config = dict(
    n_layer=9,
    d_model=192,
    n_experts=48,
    experts_per_token=3,
    d_expert=144,
    d_shared_expert=128,
    activation='squared_relu',
    moe_layers=[0, 1, 2, 3, 4, 5, 6, 7, 8],
    router_score='softmax',
    normalize_top_k=True,
    routed_scale=1.73,
    balance_loss=0.0145,
    balance_bias=False,
    n_groups=4,
    groups_per_token=2,
    init_std_router=0.0283,
    lr_router=0.000624,
    vocab_size=8192,
    norm='rmsnorm',
    norm_eps=1e-06,
    tie_embeddings=True,
    optimizer='muon_hyperball',
    lr=0.011,
    beta1=0.95,
    grad_clip=1.0,
    batch_tokens=65536,
    seq_len=1024,
    train_tokens=496800000,
    steps=7581,
    dataset='wikipedia_en',
)
Below are experts of layer 6 (counted from 0) of a mixture-of-experts language model. Rows are named router (the router's row for the expert), up (a neuron's input weights, with its number) and show model dimensions 0-191. Each number is 500 + 25 x the weight over its row's rms, rounded and kept within 0 to 999. Numbers have three digits each.
After each expert's rows: "mostly gets" lists some tokens that are sent to it at least half of the time. This comes from a sample of Wikipedia text that the model never trained on.

# expert 11
router:505512509528500506517515495480474543484533508502525524487473536530523473497463520488513489491478541532450462509518499506534493490448500492495507519501507496528530463461491542475570501518526471495484503460519525472485502503485486468469509534478459478500481473538522503530494552509530507495539493529492482515532524520449483490548474519444500463492547460536480494497502503512530484482439495494544526502540486471583512485494487497508512493532493511478478526496531488498529495488473501493518489511509480524491471504514581482471505483486496485525456515474510503510472495530496495514
up2:481515527514496511483480525493482518495501510500501500483500472473580510462498519486525457451529519458507530519499477476469480507523501496528467537453473534479474498479491531526509500484530508556492541477529502491505485490518536522486464508506480492484505491512487479518518461493491526541528519525475496550488535475511508492523549509516524499507582507503491470502538520485497493513529495526490509518552500464505491506503479510531500519485532522514512504463498487521529520495477476520459526512457460490533461505522469534468471451460481513517444490517449463454498500527478518500
up3:484543508512491518564481510544488508547500507445517538472435471468487492503495488505493503512477565471507479458491490486532508522517511520515508511522490481510532473491533492492548509531508523540485481473549496516493494548535518517466474522479500502498485457498489527463493479488498494499489473469507478516516507567472460472525480493529507506486491482536536500534547518492489466494458483501521508456506497496539515482486502503492527462444483492486446502525495522482461532507486502446498519492515480530532498542541497457504504527492486536477499524475464496512497495535491487479
up4:512518502517476517513514521515519486503521488467495543488498491513544524565483457477511497501518518484474462503494563494463477478506516484509533512514490523505508547471499558507477489465461504551526507508491481494500561515428502530494489493511512491492488481522498492465473493476472479524513555487438534549476525521489498512521501514520493495497539489489516507474526495451506536507526529463525480506464525456477502489507486492502503533478533471474472457555501471502532467502516529490481505462544489524532501529515521504479511463496485515515523495541468550497522489519533485507
up5:509519488484471477507483535518505518546499503549447516494492539483505501434486478506468499495506494509502487508526548500517480528504489503501516501529467451510486507506485532538479503449510519526516470477478525536506495512514461519464481471497491506544500538521468496514531507493488543523515486487480493501536497497456538504503470480457510477493500513505530508490524483441475528486483555507535492496480454487532502504482476505490473521496532504553531493506500468518506495496466489458520503497517541486483465537527521454479479482463479454526539515483505548425478489544493527471
up6:511491508522495558478495475450494509511526501485472489486517526481510534503537522484512514497492506483519522527498492460500537459506525492450491475496486549521525555486496478521500557461524492502503464509468509522507514502445543471557491511508518514489489481426476474479500507460523510554501491490453533483528533490501479532524482543511481503423463486513468546521515504524455516457494496485480509494487478466516464508527498529523553515500481487526485530479510479449509515509452517507478478516510482467507499511475514512471521490482516508476492553495510485500498487501486509502
up7:528529529502531481458512491477506471487465497498481521509531507518448475491565494489536490477507449509541452512523492474448487475484488481523525524502493489480504510491494506510506508515494505528475520465520536489506534528513479484477529472515424524526493487534503491515487499466469480495496518467492533486494467518502512479453496540481539564489466504542494473464493528559449479507491526512520494468519502526493537495492490516512505488510466514510536539523472486540493557506532459473500498511532509482489518541499495461462476540491479531495483506529537502497486513496503460527
up8:443520518480486513513467477498515527501500481527484535508488503482539471528507513495517502556532539470492494499494492460422473510509473485480569497502510505508492502509508495479469504460494490480477517438491493521488540493468466491481518490481512498522498529493483495488449509498489511531491489482464516516508518478490525466534555524480478506503485512486492566427473498518465482499501517549520512500439463455477491475469478466516480525486478489469497545490466486475523499533501489516451484538527500498471522495536493446509522516486492506521513475545495509501513522518523491495
up9:506448499523536555524458502490496527517541505499536548502496513486527485526513490523499500493509460508530504513540512494489491483472494526495464498498489518526482483483475507479495543483519548490469511481496477487505496524528485509508495474499479448509482523537494480485514521536489484514479461466490531512473484512488541530531431531486534495490522483486543461504466499495451506474510480516492525451512466476512452558468547520516487474525499499526522501489477497498481514536472493457537518550488545495505485527534497471502503520488510493459511483533500512456567459508527468487
up10:465596498541498467488452515517498510473508531481501487519526510516494474505516536533490533475534509515490505513511533530516503480508504517508491478502477496490468464536527491509494487477522447506491517526474538499475509489478482493537498540464536503477557508507488515474418477563516494470518460471459482514520496455525468464503511497465489526512490499536501529516504483518500517511517436470512529516525496519481534505529472505495544493557508515480520527486483519501508528488482514486516482484517490508495531492511461483529501470497466499554501528468500514540484488480511504462
up11:502521468513536499495498471508504544456494511486514527501525526521487509463495501470480502499514506505458532504539513527490513507503507485505502458465516550453505495487512492504456509527449506450515524503446527506479508497469512540517509489509522480482558486524539496500483510486509494488545514534511505550513524508488536473522519509491510528541532504520500493459523498482491466521479533524476469513472494538567530505502484518424472483487510516563484475466507511513487502473577506494488508502499539513497458491497452511480530443505521470460487492531496478531499508511480507518
mostly gets: "However", "ship", "season", "years", "life", "day"

# expert 43
router:537542484466516505497489482505494486453475484504496460463509489521498508510499538519547478565518504478462484491489434519508530512513516464504488491473461505494477487536487526547494517510534507544521487498502544497486582528503466451491487511497474486458489506544506490493504508507434492494525521518458528477480525517533494508542505531463523530505525519518499481497480515517510498532475492502497503530520489505492501504524505502507493517530508484499464521522513517497509526496480516472529552477504548563488507542434519525514488496458508450502514535520498529460511503501514533503
up2:526476490530512563491524449492491488500497500483467498473513500480543492444463503449496473535515502504547510518489502519504472488519506466472504528491529506497487475502507513554505527522488475545476500501489542489551480539536541529494529514486474540463497504540494504473472509490483477464461558487520498496494499482512524524520473487499525476474501504517480476501484504478460532503524558520511503476498501508482551497516510525494520528500489541529528524493514498482499494520476496540466486466481524536534511513491523453505495511468561553497507483480477482549489493506539440491
up3:503514481517496431491510469520513468521510534480492450462475523516463471494507462507519505537484510522492496496468509489515449523459492496525487479504502511504476502538465544520500508515515476477519517497467517447487540490495540477532500561475481515481520501512522493532451495534532516508499486500508478482485486505468551486531512487555506497465521491533488487508484487503472529522467488532517541485494527501534491538541490448474532538482500488536471519487508490462521487531476491500537517504538525549437501492481472475514516516542515516509493500516530462491510553472519505521
up4:474504488497495499492510488511470512501487508504477481508507514520509483507457558487530435493482502501519495474536508515490534498530537476528515485491440533538450489496477510520498509514474538516478454483499528496481516504472484438480517503523491491463463494535523464498494486516504544520528511504513554523476507481467526465481513508527499501515505509547511491500475481504489503528535480514492501529495501514498515474512455502538516486470497485533489523513497471463540527491514490467538543513518492542490508520537455515490496476539466456556481496544566474467481544463482524457
up5:511550538487502500514477503503523509521545464496488471500571544498530504479525458531496533503527478568488500500538478505472507507523513532496485533517505567492511521487512493504497463504517506496510476488484469480488531473514493496506497468453562465485516486503497527461514493504543462478518544495513498477514496498486534534507503490490489543517481562542508439509505477470500488522505511493519520500502492508503506500470532474478498494504571498502470512466505454523498479502461528495509530489505494538496544500446482468514521536489525501444448503542502477514497503489488515508
up6:535500470479509470521499512517467507507520506456526456481503471492536485545496485477500501566476515457502493514521508482499539479490496547471508545539475509503504501574454506508476494494434522541500489503509533531526493505535531450469504502535493520475470506496478480547512520510524462496528519508496530468528501510470485476497510507517517460456492539504499463498478510526468523497540524500516513483478502504489520496485483488524532488521478499518485514500495494490540547508484487489571499562514517515484534484530504462479487438481526505476508521521556488480490502481511491477
up7:527539502480553495465481450514481514503476530495537487476529476459491477471508511506491458530542533545509491499462461471463526480463515494484509491532444537512526473506530498472472480476477465475533501532481515491508512497486522498498465487477458484516478528519500507456507493488498523500475510475464529525511486542508490505501492498565480525490467506523465534465526518451502534498482461489498470495536535516457476534527508458520509519498467497532515517481533479491543509489500504468513510493488472491525536533504491487499540538535466474479507496487551480456488488508509536518
up8:477507494506484474539460501487523520529477500489513536505499515491513514471517481498522472478532464497525497497501489502553470488516505489483498475523481449464485449496493502506481486514504516476467529466502476523513513515544578516509506509510523506452511534540479512484435502491524540498532534530489482496561528515501498479456502515513434563494519510537476497486504515486498507508487462527533489490530512454511482523497526490503474441469455518500482493522491536471456501549483500484518495500512486495474488543503515518498538539558505524512517531515528480512473476492529481516
up9:489530455491500430473483537487479516502506484481526494474521536488507458527527469471544514514532480507475497505528528476485455526470451491461518489491460521554530513509452486518482498481501495499461511485506485523480517483476503494534482493483526470450482491555501479477504487515444539494492493488512498493524497514505489479513534528506480500496504486514472494497511478501515489459479438543491522521498491481505485496545472491559525516536500534506430525491483498536523460435511533487512506527530505502532518519473473510493481528542474494536520512494504551504511517476514486501
up10:497507502508504552524467510472487505516540535492508507491525488473496520487494494518478527507491453551566497464478466505517520473441512474523512533488528570519464504494489486501480471502485511456489493502535512483546480514508500508479486454456492494510539513499492500515495535496548500463539521557511501484509507551499492496507508538519499530512482514515479524522523525494439451480497500467514467489465522507515538562497540464493494475512506515510505487482494522472565512499493473473467503504495510498544523470447546522498480527478535503481492509495485496520467522487520473489
up11:465522464546461529500512501482517521519507495512484474463498473501519484508507513508513513512529490539472496495506515504469508516492543496504510477524487546480508541506513462492514532469505505527484499504530479513547459486505476528526466446526504507458511569463497506496486499453484487475533510570442498453480491521510511529497467485519515510512537532482476468546469509494512497489491505522472474477530514556531521525505501455457522500515499468486497508456538529497529493513483478518465523533536504506504546487477552535465504487535487494509459478508512488512521483478507549489
mostly gets: "12", "11", "13", "15", "22", "10"

# expert 38
router:472487482498486509500529524475478513493455478526496497500492484517517473503492491487478507465537441504476491498482457462546473490549502542485509524483502493522527468523512484513531499485522485482508522531465462550514531504520490493536526527553527556519485487564481519497541459483475475487512540491500506501455472464519483514513533494546499522497511518466487448511511475458495496479515474530489518494446504514522504505504469492498504510492488508486454511502503505457510479521545513500504505454523477442467516499489467526517486462507516564492495518487479545486481514530540542501
up0:500461525505501488481521495471471508498513508514475477501467547495476488453546522531520499499493510498533522514546457512521504511536512505506480528493463542486519462497513457528501470480482500530530451513527456538469559513516514505504518460499524529492535533550498510458462473531510511478524519516513489516488487497540502505535508464481523473512510502494467503445513461514516538524509524479501543459497502504530487470496510525475537471484450553502464465486526464527446474492491486478511492422502486507517502481527503462474500513462498472493504495490493488522492534505518501498
up1:516493512471506521479467437489482512525454518488482533489559536515534478505442530510440492496505501474495515487461530528450514506544489537473480543496505480513490536521515530500524441518501498487530512510513463524522478527461482499519469477457492514518482522512477506508495477488473502534540525504494478479486479484506543513466491492524470439493463465494528504497477490505485513510517516494515526540551494491498543528495476482461530482482506490513494475500488532471470507524484470530497494466471531495499529517530532468506505518555507475470497487498468504519523468453513527531
up2:495497480487496499493522471513520473455498491523481542462454498450525472520513501538509461543496458518472500494514476466487482519507484496493519527495541524491514473478540531480546536493515502485555484473509468490499475505472524490521500492481543503521534526530492569534505484509504443477479511470518506522490499492535492482482489471537489470555471526519512508537493541497502476494541503479514468509499505481506519493449471526511546492504435465487499494481492477475496483519550501447444454470501482515513541460497515494469512499509522513539475476492520501496526509482494523525
up3:515501496453510473485516481541499482501426536488527472533497518474519527497475503467466522532506481486478514494485503471525492509531504520479520498510497537491529438486482551504510480473477496488508526463431456541530500475571513498494514532499478461484504510505548500558511498502527516491545568510478533482481525507514465477512532507519515519521542491523496529520518518462527533542502540507510529496504517513508489510468521474526479484504494475490509510439484496469506480504478466532477493545469503515483482478470497482492515522523492478478505521511503487501496469524468545495
up4:469497506489482511511517488517518525459500524476507517501492463478469477441471499504517526457499492487564515471508474450497462535446496505480525536512537543525525505479507553456517486507507478510539488488488509523479525520509521515481467570516490512517531500557513513520494510484497490494512483503504479503478487478520496466483523488546511476491488542481499492548507491503522491504513442519520474530465490519509516477493479539513499529545521535496481474545481508461496468536511521511436494499494508477450535478532485532527451491493526512498482520465513471495491505480450479494
up5:506481496538525494503459477499526464483535507483526448502518494486515488492467516501481490504542518509507493513543501483521490494462512520516515537508443521490450461523530474545537512500495506496523491526494482477525520509517469525502478462453488500506509498498531494502473493537468524495515540523509473508521521569495482501534538511497523507490489511512547497483501497518507508525536454509488454544429500514526491498503491525477521552489526525509505497457488502488497534507502459454529576477474481497553503493472485501486492483472528510506542508498481524519471448530518493446
up6:486469509511494521446527494514478537539521474465481529475478455487540498520478485503456490479472452489476469542491464499498515505502507496489510494487496508487493429510517479427527483545493495473509544525507502564531495525480500517497517463531488471501552483528490495483489505462523509495494508522483495499494521517476515504444502516482483503507497553528518501494510459499472483540513503540490508465470548523519467488481504475510431463475479547515497499488509507477475485493494533480500533502530514448544523542522513510538520533490500512543497519486465468500501493495483517497
up7:499485490534473502514479478535508489507504479495504509516478480548487516470497520487433523502472512450554524517450435516480464453480442507495504538516490528513484491547494490535486541523511501504492521463461487492516503519538454442526522473556481511451506483470505496459518489478533495532479492481530489507474520479492512461499542475486483522507505458509532531494480520484532522495521472478474494479502498477537484466507492497526460523513484495508486490517526510492454472497481488524498489505550485507521499463512501551501519536513516504509509466464532486488460511493476515543
up8:496502479509502494523530489538534475487516520462451522483462499476470463486439497509499453543507456503527491445499481485497509465493498547506507483507525526537510510487514457522498535527501501519488501484529486480530524500441477505488479467494480507490546504535481528512510545504475554470490535473505505444492449485566522525471514529515446524484497496496507517507534499478531502472506458471502512491521493527506517502540485486469455540540528511497515479488493497470491497514516492507507552522533474479510468457513511518481506465485506516482515506487523521531495470516464512543
up9:472502495494518549492504493485517508469507533446522508524481455489513511467496482497502520504528488508456531501509466493504521523523457511482520464452492496488459487479456486511518471480499489537487506513498466536469508506495510510500540498503451512472504534466515512525493486524539490488534536477493493519494498484517510500544515486535517487498491542475541529520524484495524540535535497491513470528461514492518505493510493515464513508508501501498513446515486504508540419480468498531462531516560489518556527507521513460512458477531507470533483542486527513494485436538473545493
mostly gets: "202", "199", "201", "197", "200", "198"

# expert 46
router:481525527525498515511495534500488519500522513505468515462492559493506530482484529481525542467506535472498492544475492498531523545528489513530496473532468490506481455457488501543503500495496516504486507526477511450471537480498527520491525493472480444509485485536510496525485496480523492461488452465559516551501516501508496491470538450459511501471491476477509489463511491501519495523476489526561507466473552487476528518466527488474516525445484509525466475464495479508509494530532550507515487522507527480492533499504532517498469528549531492483490504523487509470518529475480480467
up0:514494542502514530533481534486524512455520486504517502503469524489542486491489483494496565491490521474498514470496499497495502492482452498492484470521480476472490496528435500505500522463477489482505518494545515522495512514524532513472485472510441513488487495463486465504489479486490483522502547518502492561527471499460526534445461499516528472465481514500493494521506512524521517584498454540492486466475534519465547485468446451475505493503513478501486503483494525505492481484499508516491532506502505474467520521491513517518531519483520547528507524546508509484506482491568449510
up1:489523501529472450477508498480478495487556488515485482515464527475551525508500497507455499548537493470505469531504515518541466477514490494506450486515507587501517435475515471474506482502497504463496466488532511458507503440543493500505467534525537503478501479476470514539502483493500515497508515468508490512507460529521484509502517489522515511512512484491517497468530497492492547503516494519491557494451532485473491480474524522541501523506486553486507458473481525471531458499484510490501498506487513527480551431469491524493519521471525499506517536522511495497512523505508532521
up2:506562517499475476514449464525492515469511513523427473499508495523479507492526508496518506523493462502491475510559496521516499510530476554490503508471516483497508496471462472482500498466486488505469489472499473479496450483535488513527502506504481494525525534497510505488485455469511493469536486476505484546516487518542496510485527490457482520509498479515521495516536472505520485509472518519551501490534479481535494543460509430504501503468494494485473473495467536473546485507501516534494503508508480528522548523530480455493491497501518536542513510563539434455491503526517507483
up3:489509524518470492520442561494474487497478537522483493494469476497473476494473519486500484466506548486467497524519472437475497529522520543552523486519480555515495487461494494525504500498468490501478537463485487490510540546485484513471492515528515491513492467531481526519469507516523502476484496508516504523496516523529558508513535514462513512509513499512542510460468492498533497497504498522515505522545488527490488529466514483546492537489545462458489476523510497475478481508498523499492478493535553523517522531530522550525441528546469491515481466493511525481551501490524493481
up4:501464499495514466504479556495478509523495524474509521478519505491548485528519519496454498498501495481484513499475500502473488505510524545513509472515504510528456523486489486502508489508484565474491581537506507480517483523455489476518486478486442509490512494477486524511528516486481528525527486529519488533475498503477510553495479477491534496473523529481504490480517501519477485520477461543502537479466477513480523510461539507510510491465465513472483455447467558531491502505497480493453468504505499488499519467490512531476480477543482492551441567491522496472528469496520531477
up5:462473510479508511506504509504556520463525451527515486510491513511499487538466511488484512497436470514538544492550487492478498454561488505525502497506501515479531505532503533497521521441489511480487547468487516474514464489515467503511531500516502492507491499533510519524477530495549492511494481478463522558497498485524479501494520503458466510512486519494512435499520482488529461495490497507463518468513531495492469539494504506536531495538537493479503470521499447525503517489474489474472502537472505490535532472543496468506491524484532543526508524555519490546505453495485496537
up6:502524465493524492490460501516467513501498517493475500525455535479507507490522489500496507480491495529504517498505542442474508503462498481524537477516464542499488529498563499532507507469499545488493560498490505505491529471480487511477500553465456439520462442507517485521462504486535499508511500525474507521534517515515562536540542485468503450480485504486471513493537477476497527436505517468498443517517530512509524490491516522480476474465509477560506472470497497493503518510447491469530496498465521491499500511509518536477510478465525484501492508512528474513524516493478527512
up7:525528459470502480463498492483507490481494512546501455525515502481514507466534478499502517513480520511495487504504554482434514498481480516518506463446474522517470520470499483484556455458485474553516471529485486483498456454502532520513533532457467534488489516485528513546520505491462513494502504467516516510477509496518506523442481425528494495473504456539494459497526460514526520504534486493517501497493535514504499511482538463494501467482519491505524484487469480478495488468504504540504495495498469568522521478463488505496493488535471550532480472512485490534508485501492512489
up8:487509544487527460489487516517497515482490475470520494529524514506503490503484488525526502486461527516510508516489522477517493481480496475448505504483501486491553461478501459483478467495532532556521485468538535510459446463532523529459503489510486471512502485503500489526523460522511513504529486460524517540456532477510537537487496485441518475490492436501503498515506463496546512487530509501514473481451539505513500514478526495474533486501497558490505432483467506505526516476521469497488527506509455486502497549449489483500524506485504487496533498479522497542525485546532502464
up9:453511539460519532496488518523469459489514531507510495497495490516507515501518474486487566519510517520516495523488525506551505463488450519544510484547507558531442508541484529530474518467469452546515512521469499497523510530488539518488537477492488492486490459533464495535495496496485506509506515534498516511495491454499518468544537504506486481500521476489488485496499491505494446495493521488478502483530546480537533485486459519510550547496498514518481460528507474525479501500534457499477467464531539534527503493516513515517485500509492488545454514524499467485540524508496492472
mostly gets: "v", "val", "par", "thod", "Reg", "Victor"

# expert 8
router:507521540488529503502511501476503495509484530464514471479473533523538492516486488523465526521497487491468483522501473503558491496488543488496482535503502513521502517463495518488519500476556493507482520459530494525513525486472468442467478523479481530506491512550514520482450516507451513454516483514443518484482479482459501479538509477477504457529464553538478470497519538503534492497461479480537542503481475479524473507517452467491460451512500535476479468531494503437510527486514509515517505493487542519477488515467501476483508503490495492535485547477507517469494493489518490542
up2:469469525471519552512517477506520501520482514530541494479498518501512474495525459490522502528428497511434470484495490543535495531510480550524540492515487523504482492455498532498460434453514486521520501506472512524500473490521447508518480557538517495488462505537509498519526489494472549496447515499504464464488506537509557476518505480504492482512502536516492536492523536512508511527527481524541510510524511476534509483494466489437486528484541530522490478497503486489506531487511522516532520546528512467498520521509471514491502493506501520500475527479531506519493500540509503502
up3:524467528478469500503444513542511471521500535537498503478499502527460485496494476516506508521485491499534485455567505513505512523482536523473516519524531554571475518476515487469464461543522476532475513497540501526509483488558549484520584510472540469525508481520498483476495490512514496484479531506479499504495519512460509476500489493468488492484510485486483495506453528482507509522510494518499491483502507494464497471491537473510485517515540504507528483534491490494464545495473486472513473474494490537440521495457442483526502507475510505496499517490533525528491451494499492541
up4:524500481553485553521503544508462494500461553494494534488495507484523487461494493514502512529539525487515501527543509559472484491562523505512488502517494544503488493478483515500469483475545513485507512486522500510500486496521489478509485497497490507500470508509507495493496512505437475502521529538504454501505457511519477488503476473548498483464539520523517487516507524505522517513474446474523491495459541505509474500518444534511452506564511482501489489492493498477517516528518546478467534495521460513482481461501478514472458493522465502480492475518514426520522510544488480552
up5:500507520489485471503520495514486489495542536527503521469485501484530464525513495481501504503486492511528511495547496515550458477475530493498517447528499511504478506512509501487495500449517434490490502473482506501471466501507480487528481454500506493533474511520482481479532485505499488497566452470462497466499487462519456491494499517535512515521569503526554496492491510475494496460511520488475486527473471497518476502494459421505517465519500462419492474521525473516478494495541523499488487495507469466511462487522480504471518478528483444471526501484518527502467474496549489518
up6:537514487506469500478517494487483537513500521533499475447499513500511448468506456481486493522484499460518510475473485524485471487464481531429515458502510527502484471484482501487526491511464498481530521524485479486536503503487500539508556488528515526507514518493496514516485503476545516478487489481449522483539479518532495539516500562478511503505494539498507535519546468494501477491491526504567498453510500466510466460508480509524490522492511538528491498507491513464539513509514479479485524522498516519492452465426464451474491498463521520504497500491521537503513460476466513549
up7:493533536512519476525523482499509518489476535488476500506488486485551485475550484479511483504506529513493442499554483479478469527487503492502458537487523527520547501501467509491488493483458490508501466503482517522477501555495500515520521465510510505494508513533502505457450505461494510517528543481484483518525435511427535446512516475496481464466488489511510466524514511521527500454484544524467501512489466472515482477499514502465526463496502483525499507495507482460514524535524503518533517515513508473479489512460533478551458489494475517547499498494520512524475511490513439450
up8:502512501474500504523484491526451501522446542513534507506493550515500501515497535538503452514504493510499489537475498504501564479514557509535470516498517531523523493525499502468487517522530517485522518501506502510513526531542484435508488478504492517486488520515536532535446484479503518501451507480553507495452497454451480497515505462561496492499489513472505505510504494505533561465463520499461500489501470501560523546485501458502477525516492533512517458539499492514469523482498509500524505475500509528485493515514492493496471534496460494541510498523541485482492458457505536488
up9:472474514487505464547492513474480505448516479477540523492478463495525495489508501497446584522474517515488469430512495490494440503481500486483482483499535512496521502501551503468521497491538487545450469474491512494503494505520486496526483490540510568453529502506532524486500524517511501546505520527487505481512462452487517479520500510508517487456489496495476487479485485503468542528514512528493516542503484470532467535461518493489499474497556503501454485492470501489556509526500485469502518492494496482492480466480512453511510484551510492472511503478502528504463464526505474510
up10:487511505487460484498524534480528510529521491506483497547543493498530473522487451497508534476489435480456487544523487508553500534493496493483516489574513539518495501485524514431519487494488554536529502499532526446485491524497495503528471474503508466497506453533518494487519502530487472527501505538552488490500475519458485507498501489522538457548478530527474491502474468558526497467502509531506502522488540497501456485514488540511541513475487532488513499500496481480515476528487479507472516492515515481448547472502510519524505514489478505529506532515467502498492492490517546487
up11:488536509508485523536490496509449538555515501516490510513547489510530514479501464478523486494477483496479493494500480463452505505509528507529487533510552473510496539491508488521517529446462525514508491519483479534491548517545523504508521523501462524502513493502501474490517515511511523500528485493486477504527529464496499525466500471466522494441464547515508503502521561489462447467487519484512567495493517483510519543499510518525508506462485453476514451483450511477482479523481517494531530493495519509497487490485560506479476516500505521484550515516531522517532504526552487452
mostly gets: "o", "However", "a", "years", "day", "two"

# expert 28
router:495481494510506541490523509488513470545475513520483515459501526479490506504508492517507557482466512521515535518524526495481516485494469528490463483514508517479468528494529512523475483480469483457531469541504517478465502487466497532482539492513514481494495510542475491492484491527533461506449476470526490464524470466541478503529482493532473516426530530517525500514501542525546515529507450514490459509506483466457524512518528508500522496464451501523524471461528458502502525483537527495460496496535558486555499516517539503491511522541485520486504495488536487485506496477469520521
up2:515498542475467514513542524493489452550524589481485507506516520527495530482508493461489505507496493492460491506518509506514498455518495498515513461562475519469490484535522495532478462516517494533503495541494505486493458533496488481503564496512543518478486532491485489509472494469536515468506492473524520550542544491480532501538548514516517470527505527486477514509518515503491507537462519485518471542478482474495527487520541527516491539521459469488463476504511493510508499500504496497530487520532532512553517535467506488485512492540495511515521501513529476444532483528524488517
up3:537506473460471490518522498504513476528470519474507523533525554486526526536524470460529523499527507487491499515469513522502499513548521521502502517531441547540499528534488470523504489501477508517512508531546505458475448483482506510522488511536507528527441483477524469506533483487495523502505486478547536499489493501505487504517521512538483477516499503512520459499536493460518526510485482535515481504510519520491486501527523501529524462497524541515489540508461458496446493504532489509476483491497522467554499517490482512449500540539495484484501515530497490457512462448437516524
up4:497485481547512457473492523489471481513490504524520516475497501518491479509491464516481488454549480510452480491529527534474451483520503489541500505485503517458461482527479490500508461507464481511512491485546495508462505497488497502520465524556513538509506511509468476516455481480505480510474471488505513467475495469601456468536510529477491554523527462502499481486502496491466523495514514504489501530493522491518497487476523509536504523493515519504516482466469480453485529512497478499492533515570456473468512496507487517518536484455500442486520503516507494498489460491545533510
up5:525514515511471504541464496526503470509517483480515490491464509518522502475490493505490495506481490497491502461462510479525516458470545438534488493401534537475491524491510487468490521508479456513470509521495501522473524476497531509510487509487491522495523545510509490498509498460512483507462520497531504490540478457522470521491491485520510474525490460452527491485441473496541505490476549485443495480527482497494501508516552468479487475518529511470527487503538496476485483493516462516471505506476473426520490506485565487491546469520486520487528489475507503483534493467514506482
up6:493539481519526559493495495516507508532489537524447455482466513474571501499533490491485504548535528495503501479522499496521460493536509484509476500501504535489531504481508455540515478482482523486516467479474528512491518487459498530530464498470535518481483520542479457480483504507541552491515491528497464483515496487491499505492540460493474514532502499497505466480471470516533457528512528518500503543506497513474473506528469480509538503528463498492517478511481511513498507536560520455502500496528536555483524489486463509484503520501468461513454479459443509524483522520515491522
up7:491496473528506497510477476471496515485534491508501524493535495545538465467497492521505503537485445474499509503504498480514453480525538531498500495517497517484481507490519486513493470480516517535509510484544473525530485522500479504490521474479469521466489502526481491523538530488516498520455508498499538517571502510512481555477508518492480506514471500508486522439512505481516458508519467512508503509495536531499537498514535556490481524535533540534569512473490482503460547475523560525463501562526536486559521468487486489492513505492481493511523498501490458472475476520495519546
up8:541480509523566483479489509488520500472471519504510504512502549483539492519490460483510502531476495491455500506554511484490495480520526490480496508519533499449539485529505507455492489501468522502525538487479476563516474508527511509528541530463529506505512476482490502529467509486492495536522535505518536496551523475526492474481531486556451555496515530493535474484426529494510510502483524464487495502506509520461540472531463497513500486502503549496545485510492485485556492492508491448506505498507512494517495503543520504490482494460482525471515537515536455489485484528489524485
up9:505480544530483475469499494488486536548459488480470484472509494527524521535506524454497495511495491469500514537493524490522544479475494537524532469493443510493529460475480505446509509518472513487534494548497467500525467463495486503500492472493486515500498524540495471497545473465447498492447515521473491458516495519550484533520474458513495515491511503507503481464503482469448508440461517482505506499486467494497489465450498485504507491487470539522511487477528529520486497518517452468486551501512513523540516509482517492513528437526518505495523508515525475479521487475515495542
up10:495458517539521458517447503528482514461511526502545548522455509520476501468461518538467510499476519494500528494457442449483491515497462505460504499468505498489560478488506496514472465527532511447507471478515516486503490486537533530471503507516497522514535502528490488478506522493464455501470567521557507446491524436482479477523518509515476501486485473506525508476440504513488493484490511506477464511515473478509478492519518527499484503486536512505509486479492509450479517535503519493455503461486513496512485504519520504502523530547482523476519519505506522472505484519485470509
up11:470520534466501507494473494508531533509458471482532517479529484527550485522508528487490495514449515503543533514479529442486493515561493516471485510503493506476490479497483470468505494481495490517500529540483521521506519501467471518453545452460508485500488465488504514543515494533489502488492489472464516524525490490542506530523537478483449523524510535491532511433489478464463453485471479534497524505503464508494498482504476505536478522512449499520464453488504487489531478505497474491481520460511477518548494465498505485458525468506472511480496471488505513512520548548480518497
mostly gets: "ș", "ñ", "è", "oc", "â", "ă"